Weights of a small mixture-of-experts language model, trained from scratch on English Wikipedia: width 256.
Below are experts of layer 4 (counted from 0) of a mixture-of-experts language model. Rows are named router (the router's row for the expert), down (a neuron's output weights, with its number) and show model dimensions 0-127. Each number is 128 + 24 x the weight over its row's rms, rounded and kept within 0 to 255. Numbers have three digits each.
Before each expert's rows: a language model's description of what the expert responds to; "comes before" lists some tokens at least twice as common just after its tokens as in all text. This comes from a sample of Wikipedia text that the model never trained on. Tokens count by the router's weight.

# expert 9
Commas and conjunctions. Commas after place names, dates and list items, and joining words and, but, while, plus table pipes and semicolons.
comes before: " ", " and", " the", " he", " which", " but"
router:130120123142154181154122123088141136098126149120095107134102135122115134146094054111131119124154125138127113198078117105097114142102147163111194081138169107095150124098164136158122124177127126121135107127090131174135110125113109132135141147135139087117170136114132134120133098124144156139141159134112114144152143133115131149128152140109091173091102092115143177177129106111118113104138
down0:122139147163170136111127129131126119116145128111125178138120119179106162138096157106099128146099137172116096141153113086112136159097146162133145165147123123116139125158149127093132125100092110140131114116157138122118076134143110135176128117096121089107171140166113097133157116122092140143113177107134077077136148155159113146038161138106161143172126113122149123147126116146154116131147
down1:090111103127131113138141119073154079150115121105103079145143111140130104152100106107122152144154171131153117105156113149144161114151160075082172138134099198163152105114171118155114135125127112126158136138128103171129159126154148162105164088118094117105156146134105174126127152118138120096146157099172081126145134089114144179137096142118100139145135127129122147120169127133136109112112
down2:133156138140125170123119155152080139106076094122131136131137131124109164134153136155123110137133121136091133081088112162092149142119124124131166108135160123128123128097127164119103108132150117124144139131123147139112110142112113151079099095094116136121162150155166112089136121142135134156128112110077180121133078108120152116164118121130119077180095139125148089113133110128107136142140
down3:120127175094113102128171079147137193133132075148109054176162124133127116130141117120145133108155107116135140104131148125100121120143106101116113098104125109145154161124169150163125145091152177136096129068163138086148116106129172109149100131108138145141085153156148179137167124094113115175125119148121101140136139141068128143164148149100086120152107112113134160139116169124134143131132
down4:181128134154125126132126132141157137109110155125121133158088132138121135111111103146135120119094126173156134134126117125138110144144086119159116123140151121127129126112145088112098150100094112151082123101109127174110130173114133085138120193164103157105116142111116141123155125120124136145114120159077168109121099139129120139112148169113139145156072139125134149144124128095167144151100
down5:170148125114155131140141127137117175114151140122130121142152127128116145120150097166163112102122101126148151139139105080101156122145122117104117124131099114153143152139163121123115117094144132143081123145149119175143124102097105141114123145156121068141144170129127114103163146083143139178132171123157126163134147153108146155063152123159122119150136140075124117123144105095127116138103
down6:191152103124112164122142118158172131122102141136148141142131110119116178160169164114116090147134143126090135093062128139146142114109121130139116103113114141124100172123106120176134131159111146119155104133120131118115127129116138104143178139138123213136154122128130162142145108130104088139138107132147157163143145146095099120172108157139152136145137151142094163126131101135139135174107
down7:121124158153118143107099142112138137133102149092157177158148149140111150151109132153123119082126095178109163119116096071142143146163132115152137142137122120100113167133121145139169101142102144109137147136154135158093110112152088162131168138161135085077107131175136139102102140139143142142115129137118150163143120123112145181157159158114129153154147147161174128090154147118118128092131
down8:134115151116176118119142114129117138125144116102134099161122107134129140113121191107118106135078150109172152140114086167138140167132146132131141143127130145126115118111146102134123151178140143104156100137160105170160147162110137114079109105113098133128054120104136154103173080102108113136155159092134132163134154109145123149127114125139142106086136161081119142154118133129148114161077
down9:102148105121137137126111146143103140143125142124089104117118159161115155113118159115142089127123112129166121143092145150140144111134085165084142117169128166175119127150116099112091140125156124092087102154108140132123100100086119159113139144142157083140128134138150138177141137073135132141120109143142114159138133104122101100068151147166106131120132107159113110058099071142125107138130
down10:121118147099115129132185155120145123134073127141137127136130112124109097178081110123157113109160147147124119142158172137116097158121145110123140138115119114120109138134152117132133125079141084131150125163154137148116134143095114150109135172108109140127115082130103166144171135096172144115132131081128117145102175099138141100231124193132117120125138122116106132089122129128148157159144
down11:144136145106129164110142113128095157168123089113140158125061113155151073129134148140134155125142131108145139115120093107144157107117104148131113172176116158133149074117087139109110132133183165138084100080111128139135146124119158165103128087141140150155138117137170136107157136086104086122137100130118116129131129126100132145124139119093132167098161132162153125106129070083135109164096
down12:171134162119150102181096111135135118100136115091141100123135104120087086128144091119137132076105100095092110092152110097128147119106150095145111107108103124110117144090172097134123119053106125100146123176136109122111138116171157094147124145121116108128154157137110132095149072141126132145122164130141101102129102106135115134059158136135104178133106143161142084088123134116150133128120
down13:156124130141181161152156118119153176079111152153148115118133118126124132156172106100126103116134140148154132138154129127114153127120150139115149149160144123121168172124155142129113103124130125106154119091107163161114107147108134114166154112149142128156150184105166112098156092182142177163115125125153140137124150112128147112075124150166154141123097103145199143180165120119141151104112
down14:110135113143131150149150150177116139102120122142103110115135144098133145137127100108138086174166099164101108206156153136111125155146147117157118117141136164078166162111175126128139122130127155109123207106149149125127087167137148101133094148098152111133146106111201130104123109115132115152117177120102133153141162114108137121155109112160115139170118123131093116092136144147138159104140
down15:127173165124131136109134111135130115055132160121141132127137117079116146141097112111151125129148142118121085133127130182141112112141110141130114142120143197120147089159131134133093101139121136140117121128128120139105113102089097101152123152134143146126155152078154166079145114157179113150135128135143096161145119128078089126140133139134104125103154111135135137130170133105120133150151
down16:128078088156165126161130133115104124111126107096109088141140095130150104130108167080154116111142136113118121190128121105140152144156084122120135133133123079129153120146139140105149116103154137128159130123140121164123105148121149159101117129153097134049101110099114129153133083105138167126132134119194137132148183075129090162153085128169120129097132118137141152100131128138143110121171
down17:111112151102131100126116113093156111109140150160123121160155113114112164149128098145123101150174161141152114143140121146170104072136123114178139139131177148103146128137126149155117119117119150150132120102100139112129131121114148111145107132106117134115125177112066142134159102156118137171154152128119132124148103155148133085165071126126111156114146081101144147132112153128123144091146
down18:101100107146115152061142147118120113087124151070164116129100119138132147124054130095176143120133152159132142125134125102114111128119141132119129116137114133154133098122099124157120186096114144167120130127130094125118136111173140170131122137130125134122169167090112120171144120147140091108128150122142154116135127103112139116100105125149164161107132145152130169138131138124115104125141
down19:149168119078126110161098112119136127136158081129128174140159136100173138129157103151116142076128097152134108126145129169114130164133114121122121112104151141156151141085123152131154134147113106139160112087088131156121134103130157100116145095090123122109170144145164098157063127124111111147122103121166130142108145129133131125154143147141063126125134172116156143192127055115146125132125
down20:126104148158106144127177145184105172138082113134112096118119107101138154119166132151117107133074115153102182129112133168133129072127100137128172124136118112161151129127139137119107135129112125121144183093150140144121129134162152142111088124125153100145118144132138069105131082104136121144088133180106117106076087150119138115163127086111106127141149105144144150157146174140090112111138
down21:141105151111132134108139109089133096116114114118099121070112129147142119129125086105130156122170153201113100139165086128134173083136153132132120141088115091177121111130099116058135121124109138136086165144117144120147134116137117148154083150146135137145132114130101147136160107163177121070146127153119149121093087110121162101118130147103146106144129151142126146172134138088148111111159
down22:144170122152122137135081107139124143147185150111101162131134151123076157109114115074133094096121119134097135130094092136136153145128153167131110169110120117129098131101096148116136156124117105139060151205132146121138111141132106115170141097136124125147150140130117085135120110095152142135067172111169103138147138094149102133087160170202168147148157126178128155133118134145165150103128
down23:117097153074098140110133122116160152140065171114127135137148083133155160115117167095142067168119110120147128125158134124097069152121109156135140151168119131136131153176132131153132128125139179114131064083140130114131158090091148095082095129119136129134096123113114118124172136099139167147143102153100172153105141140135139147169126161076132111132138132112093095123132123140098131188149
down24:155124153169160164063168103133136140137137133108134117140131122085136092072131146163135106133110094081134111156154135123146105130124083164140112158110164151168087096174082102091159117132106100075138138172136168105132102163128094164148109103131136116121128160115143110152107150153126120173134102107131130142136173128137128114125127138101119120110099129153093063148114049111151108097107
down25:122139105121130095120101136143149101148125137127140085133113160103101172147139157135197172134139117133135084157131130137114129059114138157151139158122103160130113134123095158133134132145132100124160106148147131111128117120153107138138128139086138107125129182133104118153098151129125077167158139126159142152086102159095100134119116136129144109048185128125116142090143118148135087170161
down26:137134137148077120138111150135133151147104122145120115169192109136103097156140109169127113146158117158123147100113177156126149095145143142117162088096101108095130117143161115092127127090162149088130093162147142127133148108123162116157134122095144162127126152110088113143121108149136115094157160153143085124127101166136155158142110086134140090169115112108080091115137090143142164160109
down27:173145085119116184149142133117151091100118152163139166147128160114142100104122113133154181155108144103084121129162075141163093108134102111120114130144144149171141142127113106148125087093091115137155116163160123141104144135114135166123143146144113124119115103144082108132145136123132120127145145146130126105121134125121141133141146160158121091119164141103124124122113152123136161148209
down28:067120137154113140146116133146088081115131136143144179127113124111169130116156105144121144089128132160140135135146123116139122126143143140118155135115120135122138110083154118065129132169144110116148124107135134110094173096122138106162134109125167101134189177140144112120176099090120108122111139092119154128123121110151117125178168161147095105135088130137121144124167168164096100158118
down29:111140135106116146132114139115112160137165136131126123180162149102140090144153163126101091128143118118129126123095113112092117135077113111144137148113154105118100161088106157123106091154151130134098140149138143111132143117138141153132133127149101150126134142085115126126160151100111114132116127104142119111146154141152164109127144093114151127155149105162122129116090166131159115175194
down30:146133130109126148116102114098129121070127151175109170103138153180162118113123075146145119122103131151131119169168093119097124110109135111121125120157133108134126137118108092130151125165121122143143116149113111099166125153131147106169173159117135122145142107119145140123136135103103111106151153138104119128118084111101165088159131091141146148076086153148139160119128143118139147107132
down31:204171136119066114118153119123087117121098130136122135144137151113127130110137132141100119148130145053120149103136130146119135117121163184118114131136114129099111113129139129135136117120134090145116162129119096104147162160132141138109101132106116144128100102108130107138120079142131111116124114137114096080129142144123159112124159083141104130132102148118069147137130120120145123193065
down32:121116164143084088120165124148163126153084162130117093099133094171125173088101109144167091149088123122107135159121115135165125147130128114109203091126118104092165144140163135125128116123137114140174119119133101102158119133100109093131123131128141131120134127117079145162120128106156107095139122136124131139128157142128118116193194121112142125114136160096151116104120150134158148134144
down33:156130160085141148108139119089137129135142138112119156126110106129118162149130136154073081135132135089097094112123161150132130109078124151106134155117134150141135135129120179097121189096103160113147161126126134136124147147112112154134138113115125136114117119110079138135124144136090130160146112138163158098134107116101131179073139148142120123107133136093151152149125165108129135144128

# expert 0
Common noun heads. Ends of common nouns or noun suffixes after articles or adjectives, such as film, team, season, War, -ation, -ity.
comes before: " of", ",", " in", ".", " and", ".\n\n"
router:088131130064148137137094134135127158100094093106102061121130110128155131141129149133140123114100104137114127123133138164114157124185150174111114171105174167172089102146168122106150117119151137141124157117087128154067125157092134130125143108094114154126127125138111097144092121136127099157088061121125150137131130150117152148140131153147107140096142136075106131114131104135143157102127
down0:146150069106125142120126146093179133132170150146130144110109164127141132140065136151111142122120103127170130155115071112141068097092099069100129157132121098099146136103131073095120108125076151160130142176112150105146139154130132147106140145111130135123126153094154110098129109099120109149130089172154107127149143099145130163123119137127120138151134154159108117146086135119135148103137
down1:134119087140123184144132099123097104164111104121149087147130147125132109075133147145131164117158140110157152142139159145117128142129122118150141109069112165157169125135135149123151102150129160104125144149160138058078126161170110125140153159118161140147126142167083139165145154107121130138122088138122076087152154083136151130099107082152112131120135105099162117124166135116128115137101
down2:150112133128138131105112167139111174150118122106126093151125119137159102186158144118146094161145147157149140090157116113089188089108188143152136118094141166136136155159135108090108116148105133094115122095134143106111134156147165136139103157137138173177132107102122187140149097134095145146081119122157119131155148114090111136127122125113103134150062149125130154143106121126116127128115
down3:131118123146134123143184145144119111165146119155122161127116091139121150160132093136134145115170134166109110123101121142140130135102119067157100161107144172125089141106121118094105145132144114168183161165123134134143111123083148133151132132150149105088142166138120150101139177124162106150099132090156165088118144137091116164114108142110125120161170086117102123135114119125145121125139
down4:102096133166135116135095093112133149110051123146092142081119153106130124170143142128116098113138121118145145117102101130118140133103113133121152126170145161128138095112137178089074100121128064158098117129098171103125122118132116118148186160139129163136111098109130131099148130117114145073101130121138178165129155143085118124150149155142137143107167132123082138114112150152118131132100
down5:149162106151133116108122151080114113141146158176116150119138087140110119147148072114150134161141155098112165115127127117134025113140124129062123135113115120100120095118109116101091095120147140113126152141121153144090163129109110128135179112113158085113102127130103115164113118124149099122140107178119163097155139127112129129110163133145156143092123126093133098184164119141128104120109
down6:123121152132129150145117112093141162112140122089107118159153140143138099133130168134143130135121113125178182111117155114088120144105155134154140134121120107137095133161105115137132145120117152108147118136134118112123146132142138156122113122130152143121155133140086143133124153154107037125142163120175149106127113146107130140164085165132121139135097145129080108115069116136115123137125
down7:076099114092119123170115132125116136180152114115117122168159091161108145109105127155155128133147126136106156147163100178169110108098105117148120114101113122085132172149137106158120103135144132131136155157134089082159114137121136194097121143099137153094144160123164138113086113124117112093126146146102118150111107120113108084099091094136118151149114121108147135141171095118135153135143
down8:130098146164099126141142160139185100141125096139129164131114133140156080116109099105115135151119160102141081077106175138159178175164147137123124142126154134107135139094143128125155098147147118096138038150104098109088148111121133178093124122152142161151110129141153139135092131111136126088159126132146111127130126124147119150134116135122103154116162127140134132147146087150130147143132
down9:142122122131109153076102148127168169108140123144117155145152133120137149113158133120107126116101131116128108092136126141190093102132117121126151148112137142057118155123108120104148138108123095158132146142195141117148182117154139144121107140106169138128121150089137132137172122122107147088087121139130119149127140104139145069128152064142124142099134119136141101148114146123160102128175
down10:178082122128118153121130144107103136158137135129157092130125136173120123128131124140122149115138131137105086139116136137141110141140166151093152097126142118139136158100133104138142112126146123123127111145172172158135121169127138101106141127151134129150156109140097083147130105118116113127075144080121111096110162117099172104140125147152072117157119104109105129161075138099188114148149
down11:149151172137069178115145107105154142143090125136139139138141116170115099124131177132070142129108107113118128118125099186115115168077116173137123109097158140147178124112131147145134119141116125153156134117131185146111104107138101144113121152135089111141158117155127129097143155101120083040126121173096135201176152137115153098156127100121132132106135110150158127085111111095154140127156
down12:123134090129134156119157182123130132107144143141116163142102118112116160136130123092142108134133144097137158121144155112098156152208114166119136150106115162138122102134071141098143105117113104126124120128102106159140118182107128096128168127080125124090117153102121081089109184094137116139114114099121148106117076078134155118073100120112100096094127117178154108123111117179117162124114
down13:105128122109122130149125133149135145100128138132122129171121125176093122161126110157163113163157164134143092137172148152109095143159184126161138084105102143157070111089135119133128179153155110080140128136130140143156121156130119114135132126134147150124084075100122115088116135114129095151114097113134124112141114120108115122102151112158112121095106109092124122111121114123081186114147
down14:160129094154159110142145120121107113114152111136147110115148124163111147128114098120127094130160080096143111141156118150177131134130108106127120120087055122130149111119133096098097131150121113125132145152135145105095115119134128163129127121153063117141135162181153129117117110159147122133159138127104111101110163120118176129075141113130182155177107136153080100122164124175141156141163
down15:189161109139142127113115165123156100120135098127107154128116126110181143145090153108129130126106108116125127109154092150157119141130137163072108123135184120114174091118132112152094109121144137126123115116125097166129146147158122139125127110093182144148106073151150132154129111127126179093106102107161134097146122135122125186088168089120112123116141095137118128112146111136087126113158
down16:113104085119130117161142141099152152125098129174108150109157143142162126115142170152146153129101102096186162101158065173131169117163088105126123165133095112086172128116106087109082134084114178117134146117149128147149129125131124077130128133130109132119110124129108118163058123128129144157129121104077088137156089112135096144107097124147136136163139110122122165165128080103130117085116
down17:119152112156133098119182120188082130092095140152133129139147170133144132122127122150109119134162141151146123152096113176150102143078102133180083110158111111165093127139084112097135128114134134140141142161135134147104115117130123094126124147159101116093080105133145112118177172109130101111129091119116117137153159116100114108139148134113149126153157130162123098113142155137142152130137
down18:063159133117115122117123135122076168136092149161141118143135167181123157137144170103113130102154127127082165111101116127170114143131133061159149104112152137173107161171112099094116135127120142126094091124165169133121093142126175131164118129102123145120105141158091144112113133110134133161133140140162166130119149126148108139124160147129106102115116122135131125125126115133122115138128
down19:108123103063094115076123126147132147127089098124136153142135162106122111132133095084105135109099114092134123169193106151159134127147156154130136112146129145104115137113143093151127110114099147147151110124149077121118165136139111171139168088110171159117144110125205106127069105129164142081121143107098163126121128155137125132131109131135158120142152092150165112141126142120100132118162
down20:098144131102103099108124090158109098097124152154120126127155078155100115146149171113141104158100158158130167094158090165130104126144102122125130123158139117105188110108065169149105163138120118082117110137107159148128125108110142111116106096099134139113136086153112133113130113119099124156146091200130147145164134166141099089112097143172139134104126146118138143142140117116129085088111
down21:129110087159143173141094142152137164131150145098125139112078102139149135118062130165122184185108123111134124129141115116095168117123106105167139115159113096148119122096087147104128155126119124138170135149118097133115129126125164078152125126162113134068154127162130114099146111140088130118110139144119138149097112125099095097136114096108097131144141120101099104127164151081167152114114
down22:133140127138151156118130138137173150111104168159150079133112095131088162144123113114154137110094115104102087157107131163142152186142133166068126106136156116139087103136142138134118130137128121099089153118168126124147072145132147115165159095139125131077147078113179083113105137135099153139153145104150125123165128121115135137010096125137110077177155133143112148136164120164132108096125
down23:174147098144151133166153113114171121058129119101102139119044164105116070122115141110129107139114141138175155155165113119117124141139124087127105169145070123128113149127146130115136138131176136134130113169128109144110101154128138117146110096138132127142151130150159111168090108112146115098103154082111146165120094123118121170161150144137121148146141146125139122126112134160115131144124
down24:111111152124152147121162122160136164126162121127128157127113100151130141148104127113148132127121085101150137115141097160162117129121143088093140142140119132157123154101168129150115139134111105101160138115110126124128147151145125081111096139111146101134145132130142116171121135140092092141148130126108167093124126112122148106077139141136096074111125172136133121102163137152120141123199
down25:102172113121123130108175108169108118107117120137136167129115133114146097167152104078140111119122119149141112095127124087144098122167128135155136100118150093162146156137117129126128138145108101148070120079152124171123101118124136157101141152136171102115116129180089145079133130118143112141124127162090150147092079099123089144133105131137157081108156115108107136069143123125126132140107
down26:148098129119115143091103115113110121139123114110124140126126113163149099104142140136171102131080120099153153150139180097119109090185136129077136166130084145064093146142154095090137151102106094149120133128128123101124150095191125169083107096147142169135091130084113131147108132134124151111123146132115121142137153110155112113159110107078095144087116075107080135105114096159114146120131
down27:132127127120075150122138102099148141127145122134159134117176110094077128154117130096103126127138158143140119130146049150142116165133091131197078134176129111125113128156121095103146163148107138110150154139121133134140135144127128139104136132130072102136129159133079113140095114091096151127107111110127144110120181092107156149119114118110123150120118151147098114119161153118134125127120
down28:133115122103124133123162126111130111117159131079165133135117127132131115134080113129112139181099147137159201169124157125172128111146143115151160129126114140119116101134117122153118098098143153114141109096140060132093140112149106107140119166081130125159133148110190085141131125112161119164107163112123107109099124152161115105144158132114107123161150108130074145108133110124167130140117
down29:147089124126151100177127115093103126142172118114139159130173117112145122144109170156095093148152116151120186166135071111156156149097120105134120138155086131110110104153111127072126096132123166118105116107109082118163173121135191153159118148148148118123142139099133097159133150134128152094110132128117124128128120141161161093146129141102108132139120146135160101125103134170140100128127
down30:113171142119170109125156113101114126168091120161131096154127130208135155113172122121169083111164133138111096118117132132156111136117110091151121137109145147108093114085119128116095100120169124151097141132111139120149111135109125129147164142101092096096134137075155172084098145152092115133102130129098137153165128092157132147145108127136143134187104140146180145103125159084136113139136
down31:133155118099094111124137113146170083141114140127139117159123123161135167089107112098109109118134124124122081137157114112096157145141151112097137134127134097100133144148082126101097146141145107120107161145131111101146101092131149135140104110105119112125127157106142104173147125151130075153107100145136118087119171177117159121040141153115094106113149177127158163115120148141138121125137
down32:153093158097110116145162125141122141153119142132121121152098148144076141126102128175085131127128134129075103143148095089089101140104181141117134113128145166160128105117122100127127132155092165080132119126144152150135120128133109151147151128101114159118097114125117092150141153137154127116131106152077127114122141133126130157110153104134111168110120058148099121145098098135115135101124
down33:139141116153131091112165131105112120156120070106192043135101127133127160106175156133108109131115135174114132127127165103106122126086095147196113122106163143134123135142144128158139121099102119083150124132145146137100132110121148138175088195128145112099134153118132109142103150089095149180146132104144150098119125116112167107094129123130114097144095126109141118132095123130133069136149

# expert 12
Spaces before numbers. Standalone space tokens before numbers, in table cells, "age 60" in birth dates, and before years; also dashes and signs.
comes before: "201", "1", "0", "200", "2", "202"
router:125158127167082121133131106154159130184115141167153128135088094165149134106150136088103168152180146120100145089093142099086113151085142145086132097128076077116174139144117135176095141121107143125093160189148119092114136155109115117143092121137123100140146135097140149182120117159116137150109127103149130122142098122104067152120118109125130166122116107146134162159143148129157118094129
down0:140138121155129152143137130139161111142120151138130132154121112137143160156152151127177123128128140165150139127118134126143105152142181147118088140129137150125165162150118143143173133127092127142146186138151134138141154152150126156187126107117157159119135124101173103164155108171121127144180124131179150096195119115128126155114145147179120108121143135124122105120162158145136136077146
down1:152133124146191122103114121146150120109132137096121100168115161161104106135103133128127145195123176165207121087126168139085125079165161115098099127153073105116116143142160144133132144128136131110137157131166141134109106107113123139116131157174131156138123148147135101136113131079094156143135105121119130131113103197122148134136155134129116103099179088137133117111118120128105153125121
down2:147151113095154095121123102193123130112082135136127127125127126117128141125126121130150103102111121113123140121074128101122058107147129114102110164090098113101157109128109161128119129144121149136134140119132127103167125123143143139119110132142109139135118147138139111180128122127097122111120140135118139173145145132170092112152169140119124162071144105144068173139140125183118168143171
down3:116151160115083121159115158086134135132134146127130153161066110109072148089130125128132121144148103117113119123158117116116106126140119094120099165138135178093122157092140156165129122162159144130134119112140138117115152133126105115121143125127130109123110093084104156144141159155092132126156092143147138135191118103125132127126120151136181123131166114159136126168182139155168146123152
down4:107139115169130127137143169100137130141150144134135142128154168113165114121117147131111087154164173115142104125115098114114160121104102114108114154108110106145146099108113118131147190146059120165100158113143100110100093086142084140169160101104131145101123138110157113159135123088147112125089106157147140099123085081154150125140145179165143165106122126129101156115112095111128146144108
down5:085099157131154111178182112102114128101079122120141111133090126148111138138149125130137152129137143163147119143182064116152099117179135137141152105111139108108104170128142145141105119131128148134165145093089117149164114119114160112126146128153109100103158143159122119116118137163105124096148134069108107142185149110146120141154112119128134134124113110094150139148119144169124144112119
down6:109103088139156157118123119127138182123077158123108165088124105101168152156129110124137160128107122084115128097175119147146138113122134134085162147127100147152143122111175113131065160145087146126130109140149137135110156168139128115128109083098120127147090119146118148165076132146132143157106157185138116195129142136128117157098124117150136156119128134125122087143106164093142122137144
down7:144106077101141124151151184099116189134090134094091119152155088117138135144139172130097122137127120115123141115117155166105088121136118141112121143114138117171132115072116136153115076116153096142138080116115129127193118149090178126086115123175097104124172118110130138170119156113130137092097107105132130165125168126126141145147098159127124090119160056130138130153108156078129100166158
down8:124150126100126139159128095100141171133131146138142151149162124133121109098130132120129139168098141135126099075134115130120139106100052151120148129170163160144133066107138171143126107130123132133148147132114158172147164118109112099126174151145118123157136095125130118078137150114107120126100117108148112150138108151159133135125145127153151116164093129122147140126138105165162105125084
down9:111148141133102099090110109131153171146106140102149121162128102162122133155150118106130130182141109120107144127099137120114179125126124160137136139167141125135115181143122169113121122127157124108124152144122207105110114101103099110107148092105156123089120093110113149122136104119111126147124118148147179148106127138156132129100137111121167094109124143110075139163175117170103197134139
down10:112104149140106057125133160135114130140178115092127143160139129124125163145108124123127077087125138142114086145139167137193113102149139101158157105145111132159134119171112112088106120166126110126111125098154127165086126117127120134099178165114132153105144161121129079125111125081123117131117141130118141106138156132118140138175094093120132143126141112092107108117134116138143119123173
down11:149167115109145151140117155159128119146085118093147050130129144091162113111129132113140118118085124116143123101146093142121139140143143129140154104121122147133145093099085128126110100137096076159108177151129095105093101094126111127112150115147127160139139093120131101144163128125154155134125120142109111147122120108159130114194158129104111144110096131148125146098112136181116113104155
down12:165141106165104124156150119135103131145121153122082167128108123159118123117120106171084127137139141114126177147141107128100138104109124178136143163144112118124128178182159139165122131111082105152118115125126114130106129179113134121112151107174119133145120151070132135150074091134135146110139122118189143140131141112177131151139139081146148138131120121175152120123150135137116163130112
down13:137123124132146167119108109155190176133103113129132107141114131138137115160114146115102127157096153121132149136135137100165121092136144145089118141136118173128158152124097132163125094118107148101163160120134172161127114143099110102126114182141150111147140127151137113118133128110126151084103096134130140099115113144099159122052128097158148121128090148097140137131128115115119139076116
down14:134122122140116127178158121162086161158131137096141115160089123115140154172136129115125112073117110129150085148136147107142157140102134109143101142130163102125106166125184168114119120122168127110145125135130158119129147106106124139131105084102107136141136157097143122117101142198154164151117139133128150084122162100135162098028186134173151177155129135125112140184137168117130118089107
down15:134110155140157117124124134159129092108119140128105113160090118165105148155080120139093125125145133138122107099090122154135144130099099124094112143111110143136126153104143119138147151117096101108147119122147161115093116146073075130145114117155103171117139106121127118127140114144146094106135171069153114074117133124116118095116070133090131127170146170186141069170127143133147125130103
down16:107140113090163120149139135099142155141117084108114116123088181124089129157139150133110105108085128143092118107140122096129144122137126097096141146104117122130148109142095149104118124095122122113099128128104131094160089164107112177160161162124099115155150124129136118109156114153119117131121142103159117160094124066130115099097085115142149158123120078091121113123159132126161124146125
down17:122088126123167118097108127136152123132120160144128136113090090141105147145126119104139135143142132175157145124088094153126124100106143139178105124153110134145103142145144146078126129119166169119088094131126146125141078133117102124084122127125098117128160148123121119113154106145152121132154140105114171126137131166133142143119171151125140089137123150136132124135077128123143122114120
down18:127158129176147072112112109126152136137184140167153141138094091115087145167123157106040133111119098098156116091084145120092124138104102127126118118158151176107148133192135112130132120152116151150111159132103139099106126116109103131150148130127136142104127138112143156152128113099124094130123153114190155113122116090159104108148151145162133146113170175088163149123109082144106156164113
down19:081130154106160086173110162116128084130144129143161127140090154135142154152101108161149141105126148099124100160158127118099123134137131144106170122111122143139137138124109120117123115163159116109165119119117116112121135128091063164121124133101114158122131152144096132157135120144149102092130128094167106111101165106136098166099139141110175075152135053152139130090125112137128100137138
down20:099186094131176113146097081112105114121110091114158101169133143153101117121183156096121080159111074113125131117149146119107171122176129099132168143129126160105092116135136146130139119142174161107129155140138122127103178180102125112139073137134106115131145148088146132097150128114086086117161141147154151144104120103103109131147154123177107157133155122141129135112111090162160119107116
down21:127141125167174157123126144134084144147129115166176128145137104138142209129146108149154138107150152143160119085126132168098146162114109143166135095105142150168109112111106134100120157085133082111147121085150125112145109133109168160136090119122123099100139110128112123173140137135134123121118131133159111149149167122184194122119131134129107165127130127116117063113088138171119098084132
down22:124120142086096116103114120140107076097109069143143083110134129150128104139124142136129146118208143146125162106128126143128130126055106143135107173136083134108153118144111108141155130166071136131162122133127124136110148157162143116143083097184112107116158125096152170101151132142120154142133121066104146112162148111150091099118087124144093133139135109134149112088178155105163109107116
down23:109128071147084098140090149147113120124100102118102151096168098147150134168168111075151116113143113107115162132110116151101154121123126119143130128127106133127173135166092161122165165142110156138157144143185121122147135147163125124131161105113088107174128168142135125163138139137137124138151138080119115110144134130088149147153146103137149111098099133142133108107112142147150153126157
down24:161183157169095132108126129185126121122157172139126129130096102138123109120142129069149138140095130133155133124127151133163128111125152085133144112153151106151113144152117111120141113122111120131129118132115156141099110097124177099132139087098164151153121116121119132081097119118129084151125121138122132140107084141090112160140145150154132102083145127151143133136121128105168087111111
down25:070139150164098128134124124163144091134133146143150114146107153109153117124164118142153125100103118139180109129123120102130151108057112099139117170114115133158128146121135143105136122115116141101161135168117140128092104116070098117096160136132169165146137128144118097083133130122138132142133121149140103117142112085104153133078066118131128182140132149135077140141161122100163130110137
down26:146146169131149086098114191116139115119151170173144152126114123168149124134122156147122152108160091104090108172146136113137157112140087134128119103151155116113117171122144123116121119128110139138101117107150131094145107127153149127151123105109117107142147129139144166152125168140120141116125153135078146116144101186127134124060108131133134144096150163140169141196102132119124180130143
down27:135173159111117128153125156118136152145184123114079118100076101139126146100131117136130093184138111147111105125125146161137134166117104137103155200104106143130096160129142137135173096143123148134174090140115131121101152142148111161143112120114114104124132095107135100112124132103102145142143144136104116092122162114157150108103138121069136149124124161131155098132118156086134119172134
down28:091173159083096129132111111223141151094141122128110117116131164132163137121127135132128112135118120170115158115116146183136128150173135147081128106113148122122106136123133145140106086151146125193130135118128138101140118109106148144133106133139149131131081163114179146100136159122122102164149008127127139092125122085130111159163154126129121106101181114133101108129139112095120114152146
down29:119164143132129161116115137129088122110128118112095107126105118127120137201139149113149134172135133091117134123143088136096122112093101145104113099115099140135091147130130133145097107130136139142117106129115136081159173159111124135143125080110209094086110100126152131143114128115118106142119153120121103167122112147115127133091148135168111142141056132106123133144104155120153123113123
down30:141130152065126101171136122111099144109126104147112122122142103157188157102123157070098105115142135139120168125137115121126075136134130127104117119137148140175119113106103116065168112120127127128129094140123145130147148127120129169138136118095128106150117120085145120110112083126103141152103122121129163158132163116135158167183125132099110140130146142133118089111126137145104130125146
down31:130137138145127103124163133128140159116162122106130138134138101160129099114149119161126072145101155115117103151110138178114124156132131086104096156161116137066133151155109115113138135129122134123148150131123159149133133152115157113212100133140111117149177153139123138091140108124084171133133118146117170164101104152132096135157153099120100081104131092117129089101092118087127156128116
down32:089086151124123128135100153170161135131127111090121167130090080143119141089113132107124150145177163115113100147151121105134161147114157137138133102134147133110130120143124109120093120112122116125108144106124112158085135099121153149124148098161125110162155123106136118164120111120102084109135136135132139121118153135085166125110121170151110163131102130116148080139114136121142125112104
down33:110110140153111139143133120164158110158084113127127111158124131125108192144160146138137134111132152107115122128132112121125130184092127108128128141146106131118175137117145154165129119119100154128108115123142110154133137153192171150090100112150086125114081139109157071116137136131092146148100152124111127148141131125123142136136138143172123141127159139164127128145153111139095103104111